Experts of a small language model.
Size: width 256, vocabulary 4096.
Experts: 64 clamped SwiGLU neurons an expert, 2 picks a token, a softmax router.
Training: 666M tokens, 5078 steps.
Below are experts of layer 2 (counted from 0) of a mixture-of-experts language model. Rows are named router (the router's row for the expert), gate (a neuron's input weights, with its number), up (a neuron's input weights, with its number), down (a neuron's output weights, with its number) and show model dimensions 0-255. Each number is 128 + 32 x the weight over its row's rms, rounded and kept within 0 to 255. Numbers have three digits each.
After each expert's rows: "gets" lists some tokens that make up at least twice as much of what it gets as of all text. This comes from a sample of Wikipedia text that the model never trained on. Tokens count by the router's weight.

# expert 4
router:120069065143127149100073064150122118115140174181106095096103094125173156151132079121089076168131108041138158101161130157102154180179061134099101086123168156159170159112106170154104167110169090112154105104163165110122163158132165106198170094107147168189116169140148125166116108185099073118116146180126166112118138137079153149116096125095116087139109103141156168086163112111108065121094164145155126092136168136065178115140136143122140110149166141158079169113171141196136113171132184101111117173140163139159192078169139093144096092122164157137084111156085121097078113156076125176097107186181104159137161129141121196110113128179149096102148082109111155100162126127190152136139105141172131115108067096123179133118098133119165141168149127141143171106109202131089127106136136
gate0:152133093093119128089178213122163069147121088158146106172119190137170145079139071188189113071152078147148123112111083181121152139132217169179124110091159132141128130106100148125137067144100123112086090109100153178117076116109146183166101137188116174095146126162171191141113135097149088124104098111143130133192148145159142104124107144154089148141127161092119113128151097127052128101166114153122103148086155172069171102109064108139109147156140157104135136165074099163164119117112124118059147088165108066106126093134112136183116135105144095102145086167081139153091123118142149154183144100115164088170120119107128097153144184180107065156137143122173115140161123162049118127093131117183154138111078145179111097104152161161132168166132102118058055100125157131128118131086120
up0:163090151088116082111122178154135067116133103152141124193123158112166157084105073150107143103126140150140163160166090138152166111128200142126071113117164121129157151139081157161104058140081126110106119117080095163108109125095078164127134154145119188164092125134130108143065134091143134182037079140136180123142142138149133149139107168166095135137157159095147150167176171157081134121093097190075081139108172102143122099089100089097120149142172091065149171196155115155166100140116118146131097067127100107131110096135116116153067048135134102120165100155099162149117145145198123112093153077161164119171150042152132079134143120121119104159113112115187124109122112171084114095098100143136155131141130136180094077104180145131183155136085092088064146142144176060184108118150137
down0:101097152155152127188115086150056143069141093133108138101189110087107180109120141117119155125165103092089136152120179143188130181130147100118113125144201137180132154124123146136144103134113119097148101092120112130140126135137075149156133132157158128138122121125153135169162149095072144080151153123196132158134174193097162099078095117145109094110111117177137123132185126114108178122161108142142084132126102125079079138135114104113072084113159135131153117063073096140132118170154143118088125120151098212143093114058087135133213148110108138141205142092113137142147160098143176094160059128144122116144104131138205160090190096134145059146115083164092164210164123136117089144202123170116134204123132127154113119133185161153074114194149121118126065107107119098127049110136111
gets: " (", " K", " by", " |\n", " J", " on"

# expert 17
router:087127116097112117155171120204096205127129100142092112122136133047102154124151095128106171166107148122131167154156128113142147148168156096124144155119218115089139117130179126205095142093091107155140109162113150128110177151120118102118096078145105124188111154149120150169114117140132157150129168161110097086132154163149100128081108163118157175094142172144188075115134078086109096100099129129119157198125113112127169109135219141160090100159131126100151094154130117113088144099172187081148070124161128137093121097120110125064132061101187161193117137164059141157172068158123151199077119127144124167152148162091091137092126105178139152090105089153128160136107100164112130069110102100185189084131149142109140093088158121157161144085122189157116086119097104185104184118110127
gate0:107131122105099133132151157170096128085104152109104189107126095122104176117107076113148159177157129124149192139110150140131162111132196109143122123064093140077162099114143075135160135071157097140133123117113132122110122171115155139055170157176073155130167102125075114092039142097127167108140150144096142077167103082197192127036095109086108121139081135154148146098108108111114099115097146166148172099119119131136232131101100168140163132124092137090108146167105188141103198182122102175127170110169094167133129148126122146122122099135133139191121151179167130124138148174079123103117172120080101123181149161200126128114110114160161161139132085109150131092145161139142125161122151115128138200092106087157163128227152120105110167138095096154153197122171154142111118156069088
up0:127141106095074162148123114173146149134135129130070181115134161085145149073118077146099139187172134154119150220112211127092133110153205097173134154114105095101158082151145114153152093098144128128140105113137103071107165143099137095104159146154130131176104123117107110126061111147116127154127173131095063152112124092188155189074166173085169109150134164226132126127164127136090143149091140123117090089100168120115161104116110150199101130159118177081089161160138190125095167114200133111129084128136109099122098161144116135110105086172077160173081103163175168116149080130088132076113157149096149133162126115159095149110160084159130141102136144090142122145136190125148096209176189144094149148106140144150168106192173084105122142118095117148116160113158132157067120150070111
down0:144154134151121170147121169132176121098145120158064148098128168118152100166132176099099133172096109177134110100144126133120152101200125127148093124087130085067083088172178184142197176097107122090139135127106111125124089114181133090202144070119178123157084128052144134117106138101116129100172100096101143088119039143092079123082147155149114157111087166187104161098144098173140161121092120111143158092130147104093066156140157168060101146103128124135140089089073126100154130113125135118099119141110123108160143135188095076105099128129128112109137100063152076157127086143177165063145101125127161135168092164101146111147155098160064101119138101036099155087116149121135131129093123119071084082154083169187093098122180163091150188109146125118102207106134141092106142103138133
gets: "201", "200", " at", " p", "199", "p"

# expert 16
router:115101088067079147134091168135145167113134163169146112166131130135071092157120131161160084125150114182094213056110069122193117168157142121108136125126147109092136179122134092125158146137135140128038171085162110115163104073122077092177112110095114207173110079173098116167108091146105112194091162106117134137098145096109119196141128096121171120103146125129136171131137124095195130129185120095118187142160150122157147131107136118111141101153145110116164120113128088069105111077163186143090135154166168092125180156136117104094152142173177139139121140143181128134147182122086105071148113133164105079127136090163081068121157176110152118180109065162163180158098122097171129141129110115081122092159128129103178129100092078122097188124103123087133163098141147086056118112075134
gate0:067160137110147144117136169108095102131093141160175129144078058154171148088131102199103134147130153114132119166173124129061108160087103137159095108123082094058072169170143102134151168174150132164184141161126111168200135093091122123097161156141124093142174131116162148126091105158157118147157078082131115147196117090141210091140104129112074171120164085169169108112075147171104066090173095125115150136143155134110149120129153093154085129085174155197147131099142121094156142174105116128133080127139148130185157160141077146158107197180149143156142128152165138081115164162117119095147091131160072118105102117136087083167104130088123098131128167098138175085100108134055138121132163148135075157139189212096131128151085085075123126161152104134121144202161143122115089112114111
up0:114127137151092161161105179121104180083097133158147138139135102205129173063104149119111203119132142115077178149154152140123072169098137101178134154144058090073084135144047172139109135129115110127132154142150131185149117107124110150107101165105141103142147183098151107133141144155127133159062089152099100090131155104119208072113083151056091111193154078175158114127108157110109144061116120128110138143147147156099143084124145118149097135097146136118147150087143118081131117170058163144170078149100115122139112133109119195104134226183136158101120095153190185122150152114118147115119122137148123128115070127140119059094169116092136120129168150131135194103118081070149170122096118154142068116153214216093143101128114119074168108124150127116118091147151130109100082140103142
down0:167113162123104137168099152160142070129117139103130171152185106182133144123102128158140200149113161176095152080177089113159112120092119124120121099154172134105108131161194143097114108143048135113122124123189143104170061127178082125055042139143121099096122122090185101167156114108138143079139121168146073129128119133130147059181126121115064118145141143126121107127187137164054107080133131188068153123126092148141154089115095124157102130152130092146137106126145097055073127108128097104148144129092107113152146108107184148115114131168167111098120070139108128152124133160084101068192106114120181148123112159145141150148157126210129108119089135131097116207115113147100114104157127212062087109177133147102210134150129096141108074101173112161174122127196087114138150107108128
gets: " with", " |\n", "é", "un", " who", "if"

# expert 43
router:083123173149114123127188065122135081117104090085122165159104122113158105127159139169168136125090138136175088137107125153142167101106090120084086105093157118165097114139155111126150122139103075138151068148115045172141144117109172154129106130124081123204134154124117156116089102131092150124181143165118174132133101179145159076131123130123150111103124136092081107137174080090125093161186163151141110172084166162075113193094079149186147171147120079194078107125180083170113075098146126136157103099123160153121147140105188142079128137146136152125186121137168133185166131167148119089078120147096110115134143161162087130129068113176108104189095149153140154118126120207094102167187133135135119075125078199158058079100120120163161146114153061108155162163171138132193147094120135
gate0:129131079129094111131126098184129116087137140160137123181090152126191169101111164124092133207116169118163111094152171144134094137125142128120134111148113127109127197125105167057174140106139129075067140136115154140157178080119194153146124101115138108159150102178109095139153137103114089122088142156136157071128145071114111104140089065099181154160064216132162120095139138182120186148125099111128109136094083080116116128118146076116081135143205117104152036139115100110120094166140118118121109115123134144061117086075109141168166167103168129126107131144121140138106165166114100108122113101161190169116121090076086106157124151071185212093099144138141090092145111114087158109161167137103110170121144150157109122086060083129154107103167108116073138120129169097157115209062163
up0:111133131131088130165153088183094122123127070112127139189094102161157112128159152115137156123143121084146104123133128174158136152178136155170147120160131075124150116124125160091141080150129132102123114077094110099137116117119133126123124075107160132150143099154101139110144070162110151103083140118144152127092110157129080097084088063092190141122069180212148141034145160084121121083099142130173181126090152130118131124073098085108119142138111106153095084208065133108131022135145139163174072140082132125118109086107165103136109193045156117070130117201117150137120127115159122101154121169135165136072105106099061107143120097067124147132082126187097124170168091195123107140156139196146106096131085156157084108107144195081153134114142164116104117118110124077169144177113131
down0:124095127120155097106089123153087142112075143097125162160150188196131129181141086103117141198143146169120098159125157140130127102125158145112124120173103052102148084096177178133116138119131050037150119194133079081136107133162128136109111135141159185117095167114137197087174131103075126137136077137141159158147133083068078137127052153106171159124092172144097071123096134199060123144145170145148138135147136134138130064071105161088165106118124110133188148128090138113129167098125157167152113128119129107130130067127163124128123123167114134142088117146142114099191094165067155123120145078095127126123145185121126089212123088132155141150135152151108122141161080145102146119083129155163133135168152152176126100146111115071164146106099098084212199093147153149138171066122160
gets: ".", ".\n\n", ".\n", "0", "5", "7"

# expert 42
router:150093074112117123132114183105152104071101113166113150132115114146176126118133152135128110107101118138139164091081068110156111126101159164124073160193116136129107099098156109079117089116137179175091124137138091124054168134140194135145130121100129076117112153062114129167150196158089186117116122140160138049066136134159098152081113083181093140125131141080097141144136130105140107134163158153113090110161079175161164112098155138098135103117142124175114067150143149163090089132081157197111112132103115154136108035187110130162140145080129115102101059111149132078108109128107096145179124131068160145163117159067144132151133148091157105149156127144176089064136108058161101160150146175110125133107062128166155100172116120057123106119062150120154182190136156161083114106060117
gate0:136134162097166136136099138113158129115148132072080111128144130137114191130145098171091100168169094133127129140129093104107139163081124177091150108155112109117140193135138167142161112172150122140119129112190092174118150094122130103169157111134170126091140134105136129147097116098115106152098110118117159180154120133147157079119216128154089050173133133128084107192128114122116181144079204199120148183102164136122160058077142097130092135063146128214143105103101103116108073079117173102089126055130122190179114100133121152075173127099073122137096100085143106156157141065141155168146132197124046061128116134119121171119134140145124157118134094148139107112073144131114102114087100089176144154144155190144211172102124188165099068118092108150118145102125162106126116148147088
up0:104128138103147182114110186120197129159122134069095125113095098182138147161176100138070092150138084139095128118082090094101117149129053114095178143161130107127140126138122167149122130144163097150114135159166103157106125149136121076163147152114126148080086117117114172137139110101115139145116111124115158140133114129131174080120209153194099051120121134101064124179141144100155155123119147191120091131140109125148146056182118124148085111110140120180146115135096142155129051106116109099083150071086129163106160087132184137114179132119104168143071077057154128158129142084111116178124066198060127115138106182125070177105203083142132129062144170113143098107068160110131110115074111126187141163141139183125126134091140213138152080158118109159146156067129161090135137150097129
down0:090143157112170088119113127053168132078104121163090178162169125152130152113119102097123175145111121129109088047154133157116140097157066091175093094226121112089113131130146081109141145171071133151105125132108093140126113126085162175169121149160124194203116065131122168166132127131186120145131147112108162098143141148110119144111123053086106182165132110124117128115169131145151176142124135089095142181212083109145175082110148161152116109086137091133137116120149163110176154083112124152082124149135111105144134136146097142138107139087139103114130184095149159121157103072172110037106184164089123167134116105126092118127160158180138098126120131179098141107095115109105162154198099123118098180134168137170156102133043190142094194136136100127160117101138090141141055190140087
gets: ".", "us", ",", "3", "1", " "

# expert 27
router:112124133149132100160149067180060129129112125163083126119146185068155135082118131100111103123153129123177148125114149060084144161139119130121072122114205155117201147119065128146110160062139103125129154120125100165199176132166183138100149126113132115121093167153081154154109147115229126108134123150179169165131133177131084095093161144119082158080140159123155166112181101189072089180077155157106127102160142162152108081109043104118087174133128125116142144064122116101095127120132090050130141178171083096139085137135132085141124148153136129138155058109157121180135173116080065119120143151118110152115186089081141096131093136129134144122168172163115135098141120117153043098130139119094102198119126127109191146146150158173132077110157082118146100131160143137095143150132121
gate0:152139127114150168133172108158129107099056141180113142163128121117115088099116118172131066091123133153117077122140129089132158154077098078106141089125137187123104161145186079099139103185144106143149153131117117100140078112147143133098060145076089076125107152108117175085103132082145119141109142131111117096125105169124062160107083071117141114129136103175147090101096138166152131119123141060139103092129130111163154098146077145159141236159170152139107096121126138044124123142159156103086132157136145166096159168190124179255138139171145134088130089153146087103129159145076124110101164160132078160101160139106118181151149167125147145115147119142151097120158180167185129076066125086198172100092142128080181139110142122129118096139117129174167114127139126118052083126099123
up0:115096165133118110136186119130141113114126122137138095154129203174116121112124117090101070120134179146121131114130114102128095118128123092181127109133173177150124211165135126119122061135155133163121177161176121121137044104176161119144071145102117154115090178076096155139105106097178161068091086173100106139125104207170079113123152110134106115142149134192127151146170141096133125137075173125141099127118182119172107142169120213159146186160203108109167122111088141067133143123144220102110116135145161146121093129183149181168150143212110145089099103147107109151174107117125123115119126143127157167087140157141122135148086137125110173144119144137157128137079172116200121112070142016150105144131134085094182159156121144112157062123105154137167141159117089184147112153119162
down0:113193155119134128077190101038127165064079118082096078140089107187138155141120117172152097096166134153148065085090125096101153091139061092112125143135118140178098083129121115191109103106171156114157077076080049101140162159100078168049095141162132123141120176073169138168209099142098192100091106146155095095170168128098148145140145140137109178128135130129152117133133106157090116126108161098105161154086088105121155107169150108111134118120147157111155109142110147148171200111163171156180076131074097127112110087149131093087127075138184158148144121093099125131159148140147134130113116141145108073194119067122092076110141147110082134129120068162082123088145158146149136130155160113140136168170116123155155133088082164098154137079170112126191148122125144131144086124147171
gets: " in", " \"", " on", " from", "w", " under"

# expert 28
router:100102173112116113122120131134105110142131119103104108180159124131118125113094098127058112095183107151103098120089119128088141064119115123141107076151110083096144117162105063119083107121168080136107103151132224076099107165089137118128124165086157090138068095123123106125126099175177094099180077123120138079132154167159053174107128106102153142105137190182126122152112120122150122143149118144159115118066162116165110165191087126138178076183079162148105114139146116192158184152156176099093105092076131112096159089080129116165128162147071082097060094153147116101191152169142120115100156099148079119143118128157116114204077115118123116138098164146168156129112086091168077153108153078141114045080097121083096150103192133127124100126079098122190101082149115131101155112123152
gate0:086098098162109129135136164104148133125152164195154125148099170059157144160087131159163120143121158175139148121094127094160128148205078102094122131135153102115153127085159138152102107139128162158152172136141164139152124094153140128116098117119117094092169089134093113122077097069109115087099130140096152125175073103159119174136123081112106091118133130098173115105161113136044111075134103170075120104122100136111126148113120104174047088085125138156106104141198143063110145140053092073173127133159136160111122170140130130137133154186096105072127147070133136079118112173098068150156067077088103187125190141237123098077081137101073146133142153188122118129176141151163216193120124125125134110144177094129119112137197120128145146142082149144150108133102149093113150129153179
up0:108135078126121107123149156123158127144134159164114169113137188066165080143129115123106116124138125126079135160064131099098088122158135102163136102161186064093138105103134116144146132048132115147123111148104163136127093151087096076111080043090120094111125123121097127145123193089151082116147112114101127140146111146150156147093108073083108118094056153151175122148140132137082111105144090136130136139151096089160141141132062163165095150169131143206102117181162138091144190133144171108158100144162122124139203157146116093102147190156110078080137081084102143097160125162110113126131121117141136121074138176171108045109102097096040165141107115175129100172153116179157173187164165009096137105128123137136097122128201138096165161084095114140098108120073127131118086162138149
down0:114137105152145158153117127167123126161098138077107113134119129143100138192144124153139138094135128164137144129060125190146064145088179068126162162103165088140113105123030111137124162154143205125106095153153114113117144197170107133096040085072099098148167122176155156118155117167114135185137156140192064099163166115125163111076153113147142087123131104092107195080065152147078141097192152127105087116104159091209126122166138142084133158138132081129136160140107125126096090206097136134106101083082130112120139099155138161150147062135144117158052077064137169095108157188135078116051152115119140112114114115184109134077158101126080123155109119141116103120111122114151145168180128092166117113064132078117116089126158137125149130155129105118156152089083113136148075115129139
gets: " R", "202", "R", "av", "%", "ass"

# expert 10
router:152093162181129117092121146167109117152115193067123111165164136124118144171150171149114190151118187141122147118159121175113123155082146116128108066128136153136157140153158089149122153113116142123109142116145075122103074161120125161080119054080120154148179083167143128105121118181174132110129176077114148152163116103163172111161141144153103139140090121176128089075107084090090153108130142103106088133120161150151137083148158144100174062166154096127137175136125177184149136135186137066131110138167180101058156074071071097194161130145089130124184198101181107125130108094111127119170183151121104148120086142160129149189180132164126043156139108106166131160129120126174153102142133165156100066103108079123095143146164114102220123104151116164115076088071126073138147154126117
gate0:118078128165131122120163115151077093126126133096096071130154128127134060165119080134137128162111146098158226098071141094120080110136147140125039111103127157073099174114176108136156062105166141123098152118110098168172113130148104151144162153106122147157152119105153174089154125134140186055143095154236118095124091125146142138142090145159161135128134124087104161160129168138156120153113199114118139162162128115126145083187131174082156173131145116190130114137072107128142063087116158124079155107128156202094097112096124139133106069125039109066105181083141061152104156126151144162166156147133081100147108112119119101111086171154131162086094120141124172112081125102164108052103152128100146114116113094117160114131082102142136123163179105066154140101167120093173159123152101
up0:101080129143116114152078150165123151142120176119132088158205134186128095148136178166189142120101147099147200144104107137104095172106104111147102103070125089075118122146143087087153152190152174106094144106165131107154113111162147165128133157106139096194152111147167203117165144163113214066169127120157066103159145158122152144154093137168148088200136122109152134152095181111136099128123177148103132116199123168172138112202094130093110150121137076169151138103081162088131112113137126090103133156188132185124121101124076128127108101170092145110109174136131049160156124177180122132192190121116084098082163107119125114149101142135117117097105109137148147134095191119146122083082063112158167099120148124068133141098077102147144088175159122082118163144167157152147165134147078
down0:179097194123158078146138147126109151175114117119196120062148147141153123097110124144122059091186127157104146172145152104125096137171190114182152140096092105119102092120105127148131093138089146060140126138190161164097165159102179175127103097179147176094151149069153244106139116143114123122168121148183139033084112132138100112168160113141120155157140146155157128167124126131131117154183136115182081113107154132109111112200075165079074109159130119132133111155109129165131169091181106163134139166100081152103130179112174118196150157119116149107159147090155073152114150115114071163107128151146149144099154111120120089096119116144122142123092116175200188109111136138100126102167142037160166168136062089109162173124132106154139142137136103142136059127134125160148080142146093
gets: " W", "ie", "W", "ong", "ort", "man"

# expert 6
router:142088153124188167057107136119107121085091111160147044108141089086107145088143106184107169130129127155134191099110111139115157149132149157112146135128193048117154132091125088101153153112097151093170110119136117179163144151148088177086113110107081155083127123091123117124102174143153147131155132117108174129108128129143134124082131103166099131142101063094113118117099156081119149166192125158112127091134138118116108109131173089094122083062093086118089154177090145083171180131115170030155133122135158099127110186166087086188104093154050127135163095147104107166097197145129173175154161165093078135151138134152167133144128091144076157106118150166051126068151138176100135099102099121142169200173075139153115094132142119143085107125103070143157106112152136177076118134122085
gate0:093106124137159145068172145150166144129149076094132098186116127167187080115117108054121084144146171148117149141075160124111086097105092123171121166163159137141137123151084125129097116162132136135130096101103148149151129191168113138156119108126119130099203147111161091079097137125064100133136142191118112069166077184123134115107205138124078120149153144109105179178185124168097155075149184133097182152138096154131145085156135149136209127123179108054154137131119097051164207179139107125070153123088123139095127142132124098094153133143158112106148133135088114131062129157120155159160139056111139092183086118188129131134091113066154127150121152145146145103119087119159165184159143160091085141127145092188135135099088112135112140111072165141085140052059106120130131121101103
up0:120128164130138113102182149157139092116115089095101116185103120122133093159115112139103126179117193167115186142157148122186117108152096141160111163129134082145119187118097102219160128103136144191108079133161090138127132150128090174147104112123091145110171107180141117089139055138103060104136101176104186102122119178105154124111190162176086114133143129089109136153134150171100066083157183158080120147124147120086078096124115118132150114154161123093143127144072115113119168134099138112140141124132156133101152171147111107126135090151160115070131157145156090145072163193114131208099160055099165117156141092201127132174104133066144076191152149149172133147159076103107194133175094138093114174149139119176168125105086096167094111114059152146124167059069123163133127140109083
down0:132095131155163141154176130101092084082107196156171120128106147078126122144131104149125125137089152139013129159148150173134059108114092139069120136147194060118113136101162123155105128087060090195094112171127063122151122146081117182131135139130111100144158141183117090174042159102130111127121109142157163148165105114125118172190118073139084079145130101087112158115066113155081066103148121106132115151173121134115064151136131097130113087129141132084155174131076162136161117110068126156149144127211169069129163129131120121112163122069111136091124139119134138192148148167127087125121123057118118122075128148122160123155105119129125188108099146144117122144173162153153138157132138094165164165141168113133143136071079110113120174102111074103171198139088156082094198138137135
gets: " B", "-", " L", " S", " C", " T"

# expert 45
router:141124162190218175140141122165165127115127135172166153107130113122148080131135116078142131141120132119143108143108178140110155208195144120169137082129140148136110137126173175112122141175139106164140165089160148075180078133056090138126170167075140151134153093097112168134101178172177121167123115157163082137167106094139161121132135159104081091131087161132099123145170108150108125140125176148171155146097164131124142132072162122149160113137129082145083135112069139112152130130091109165119070120095121077117112212154101185109119156157141169065091078174148110097126173107109182149108134134095152155156146076100188118174119128145111125121157089127096111172093183100114144173096121072060171088081191170155081053110070102072101111128135107178098151109104097114148082147146123
gate0:140149113163139129103190167075104123196061179158136129127066109067088117091083149117153113084113128127181215152166172167134150148141098138142156173062110150128069184164122130113102074089136127139126158106153153137109136111094103105085152218136127124121190139123193110134125136118070110088167119058160083122106104115081176123108151171086108109146127114122151184106139136179123180178151112132140119170128075167149182124148160139151167128156091109116101155065060156172151121126109143150178102091082130120116168094150103112169124114100189139119118110165111105086121111124144154149205134095095129119128102130113167115138135096113123120093173154068127093111106080122066146154129144131082184083141140087152145091139104107132100092161159161059111135163076069146139175115112143
up0:104160143146127103139189188109114187124152145139116082160110125076108160087135146132137165096112167187176113122127111182156108155206151148133140151098164131071073136147083168088126134122133088125178146134178171122164141088116156096094142139128142132117126156161140145115084165164151137132123119127132062140090111134107168160136074114122142126101061123065183096166095133155134164107117118138162195136146129167164182123073088098177132136119176128158101163084072106101146110145154187113160086128116132099078161091122137094127136072152166062124094136142159144118140159189107175111080156147102138122124148159070114057134092076068072176180181149090144115137169095124117116119099146106121065129113152112146117065150089027150075117118135117101039131127113125108114168155112154
down0:137143144155103110092055106142099183154098115101184172156152113148178137132132142153083118105090187108139155113145141097131190074126064120102092121180106083204108114111149078170159106125105150153133131126105105114078143127110148128141167137114147125129115113099129155166171120080098145147125169150132139136086162083115134165124100090113150122151144167106094150120062090124102155089144114128145064112097179192083110072127140123162150076166121178149119100226122159127111147133115116139175132142135122171071064158125118158172128131178102195045142190140105166098093129028177099133088156095136123170103140167137071113106138198114180100125107156160139099161153126124159097059110120098142085149108184132195110181120131138122100123136066137147125144155128173173136150111152097
gets: "s", "es", "ers", "ap", " cont", "se"

# expert 11
router:143150073155144121112147123095114072170091109095118198104101149123114086156120107153117143094105108173119166100087123112112117123107136108099162215156154188071169158146139074093113124150166147178153130135135122157107121173144157105151099158159105081151100109085171082185168103156099120078085114121151107059147080122152183112144174149137087091077159109053167109102127156121168172155108131185133198147070085148146147121138086095118122137110153112125157098085091076129188173099107097132121174172130102167185136130136107104111118138133108093137123107161132102120074211142153114129183093144088147129122150132062145148123106167062181159108149148147059101151117079154126120108087186115131108155094146154164105167178076131131154109187177123144154146120117115122099067072127078
gate0:105145071133099146098121138097136179133154142079132177176118134102136135123140123127084105159061105118139108113091113108141157099182071143187122118108103104123134092164131126054165140071153111070119046098124057170137095111106103120097054142126135123171160092153163079145116159075130129094114095112100169108158153105126102107103084109126178128121038107138129122148159099164138114172149160125136110091143128100170078150117144165110054095151133097133143062092174190143146126160118160155122085140129160112144153055174193202150134142148130141179119156142136120097168168166139150124120069169131140144172084126090102066158162144107085123092110140183177137110101152129148126132156166120182205122130153128143171194167125153145173147178174125123141130107147081118154159146050141
up0:143142100041064170183143130091145144117169096103159179137075105160137116078110091099109115126143069170070144116137116123133152130154082108140201151115121115120142140151084114094086199159135115121136066121120085115103070120097107153140061165163128131110081085129222090086111116092175139116127150119179181164132144161174105136110112116133139185167079137187125139133174117124113157198083158147168086151126123112140124105163100131077092086221169126137100098101131120145167162160103118182158146209139139128152169105152119163113149108167089124134135194185160121098163135119120131129138142154134111122146080144120101138164192125063158132116060128106168150144084078111101127109172168104130158136124187130090100098135159131159181123140168111125109145128150167063111124181127116
down0:071136167112153104096092128126123129110183112151065114104160141115144178171127082171145099167149137136139164159136105119125092147139080153138178090105127123117109124093149109102125138142174107144085098110127125103044103129149127199167123127118098083123078168119090145109126092094099093147197103167082113133165146116142124152174180104083141148145132102138130144109082116139082169154169126131086061084123112130139160121170147164104140160095125108101146136142181105135079112146187108113158119133114100117114081119155178070117133144135125064198186133093183138136063163131147178154159190079122112151133134122137134117167140077070144016115184129172136106080060146169105060139055163072115131126167155109135115082128128140122161089071126174164072095171090102101118141173107128
gets: "–", "S", " d", " t", " b", " O"

# expert 35
router:108120188148081128114142159070123129132123082101153148149127167115187123084184155087170120131114148109146163126135138167089143112131098112129134169120147161149152162107099141167135143077096157167104131133156216170104202158145107096135109124083181143156108081060152145196149109116138077146114154162149161143089103133126110092108145088188189178118131099156121132151076088106086183127069119055104123089066141106086147089142172171126100209163144161070141130160177180138143177160161133143171137123099109132198081158138101145170133153137137151177085172135049149156135166128199130150106156129140189108106131157107129090130137101131063111142143132097138090175145123138114147134112151142120027136131108126111116151172133155162128165066145107124123100091143157122183146167122155
gate0:107130103130134197136123132077101103124096142132120113120127169144143158133139081104146098131114068151188174132083139131069141126067087093185133071077114031127048135117143172145126133122200142117103145092127124112110123074148172169169135149109136136125143135134157098128117182144175164178112176151143117128131092177102118138144112085092135053137110154144154108065140084144114145048129137122130147152120161168146230149147078131136150118047075132130203115102126169120131119139139155162191120136122094159106127146081124160072141097169082118077122154090094151165138095164104125112181107116159108186100122123198138062138129139156100158121202137160070099109139127109131143108165139098106169081128128056169153089092177169122108129121097126144148167129102143093146092153146140
up0:080159138151130158113116173108143101171097108136084082062140162193105143127120099153106080148108147140159121095119177092140136115091138135185128106128132123129126132143121117181103120094174147109098173117121185124141136117176185136167112138078127159122080132134128105195163155145223112144139173142097090150091116134184093130164101069131140071125140133119161109125127053132153177149139141086201133154092186161151244120115132176118147124094118119108141140143144179155172103143124139138142102144135118123117108174121128202093139074162081108111095157085163177159150108119120147137214096162126127183042159131119066077039152107116098167146180141137110133097131077133107148137109176091097123062089125090136153119115096096135084086110145144119106139135179142157159154151156165
down0:096156178165178179117148002078149155149116095098049153130157141145016175136114107120115188138122188177174105117117121095130132114106072157104178182133109098180109153114188105083151128131125169072161131153150122132090136079118116094159154103147130143188124119160107157119137151113074136101112130130117128134086173176132193120188147145107117108125168120196139142118135120095132124059129120141144137164121138073173144081064099150121135110077092132161171154123096076143164101128117094145166120085072112110083108118144155170098144102141118097144172113176100102153136119103122136128098112215172156183150125105129112126132132122074137066132127089103106107120182122167104130103104114121138130151147132088095171089178124100090135144166150127118079109118176103140093202095153134
gets: "k", "en", "\"", "z", "le", "ey"

# expert 23
router:142216156112163168126056123145098103106141110135178148134058125155102095077038129132119139124158138136182135178135146169137131106168159141108095107181114099125144163095109080166220145129162083104119094123112137148147105136161137127122089128161164082112144136174117096114191134138143103108084071182108216146164162139137115178085079132178128114159121115104184094133103126118149099160153107120162136112117146157154134100164136151103070118135080180097098153102100085111165150170143103160085178110110067097177115111099218122055148135104181133160090161176135096153119133108131145083113135139083135105179152151119106137108169135167125167145041152093108108084181111103085134128142157068129125153126138087125165110185120094164129140154108124173140070137103132178111107145145098
gate0:167138088125062091103134123126124129059125154146173135139127103125132174054136098122105092181124141097107208161156116155137152130127144115110150125091111134183140162138206109112128108096093079111141133096157140171173139126104141126081068108177099097136128128165095140157124131097166135076113134081083110059065108094168091129064104119117133120182131151183135100120197099150163116176172109093094177040093154137136157172131099126134068151161145177135087150145142099093145202186078143093133092112136165101086162086083083145124139096145106100170089094131157122118169149103105115123080134121127137115161164078143143104107113108107130148143177144168121127106160081150099194192132127109114146135128143097098158104137186121143174177108191134047145174071110102084112111101133149
up0:156140104135169097125122090137092128104105169140117092135155141136153186150146114142071131186101112095063072119206179103135168106154139119119138144071117213124122132096137080110157149161115082148111176103100130202158098187120208117143118102183089086135130148136079103136114089153161092114147094100081165108109120129118056126111172045115142167141110102170151103084133138102159152097169155061123132127083156092154120140141123146150099147127111164153123119141115121125098144155153087133127138137129089065066123148123134151208098148125179115162160158172115147103121134139089146146142164113198122163105102153181155117082110133172047124105152150156064125125143134189123151149127198175134188135145164114144181163107175118138107161174178105116143132105113210116150100076092138
down0:083106119129110150096117146116114181121123139210140105077128125124136075067092148136134127140147130127083150160143147087101086124111118122147144165109185119062118155028119123085129167107215197133094140168158150200195177097131092113155104146148145121146120155117095108127104091069137130105141175137081180196193168183177088167127148160157069158100065121144175093109121115091100105091202215177147152167114108068087143141107145117173143115131133120123168089125163140123185125090125155123152157121143133150139151131101134102087109147078118179107120120028127162099132090155168171128167103155121120138146133170146103065161168149129143083136135113123133110200135113125067147122151130133098139158122171138128147144110165098127114117152143159082142125081164130157106146125170157
gets: "-", "g", "ra", " The", " l", "ul"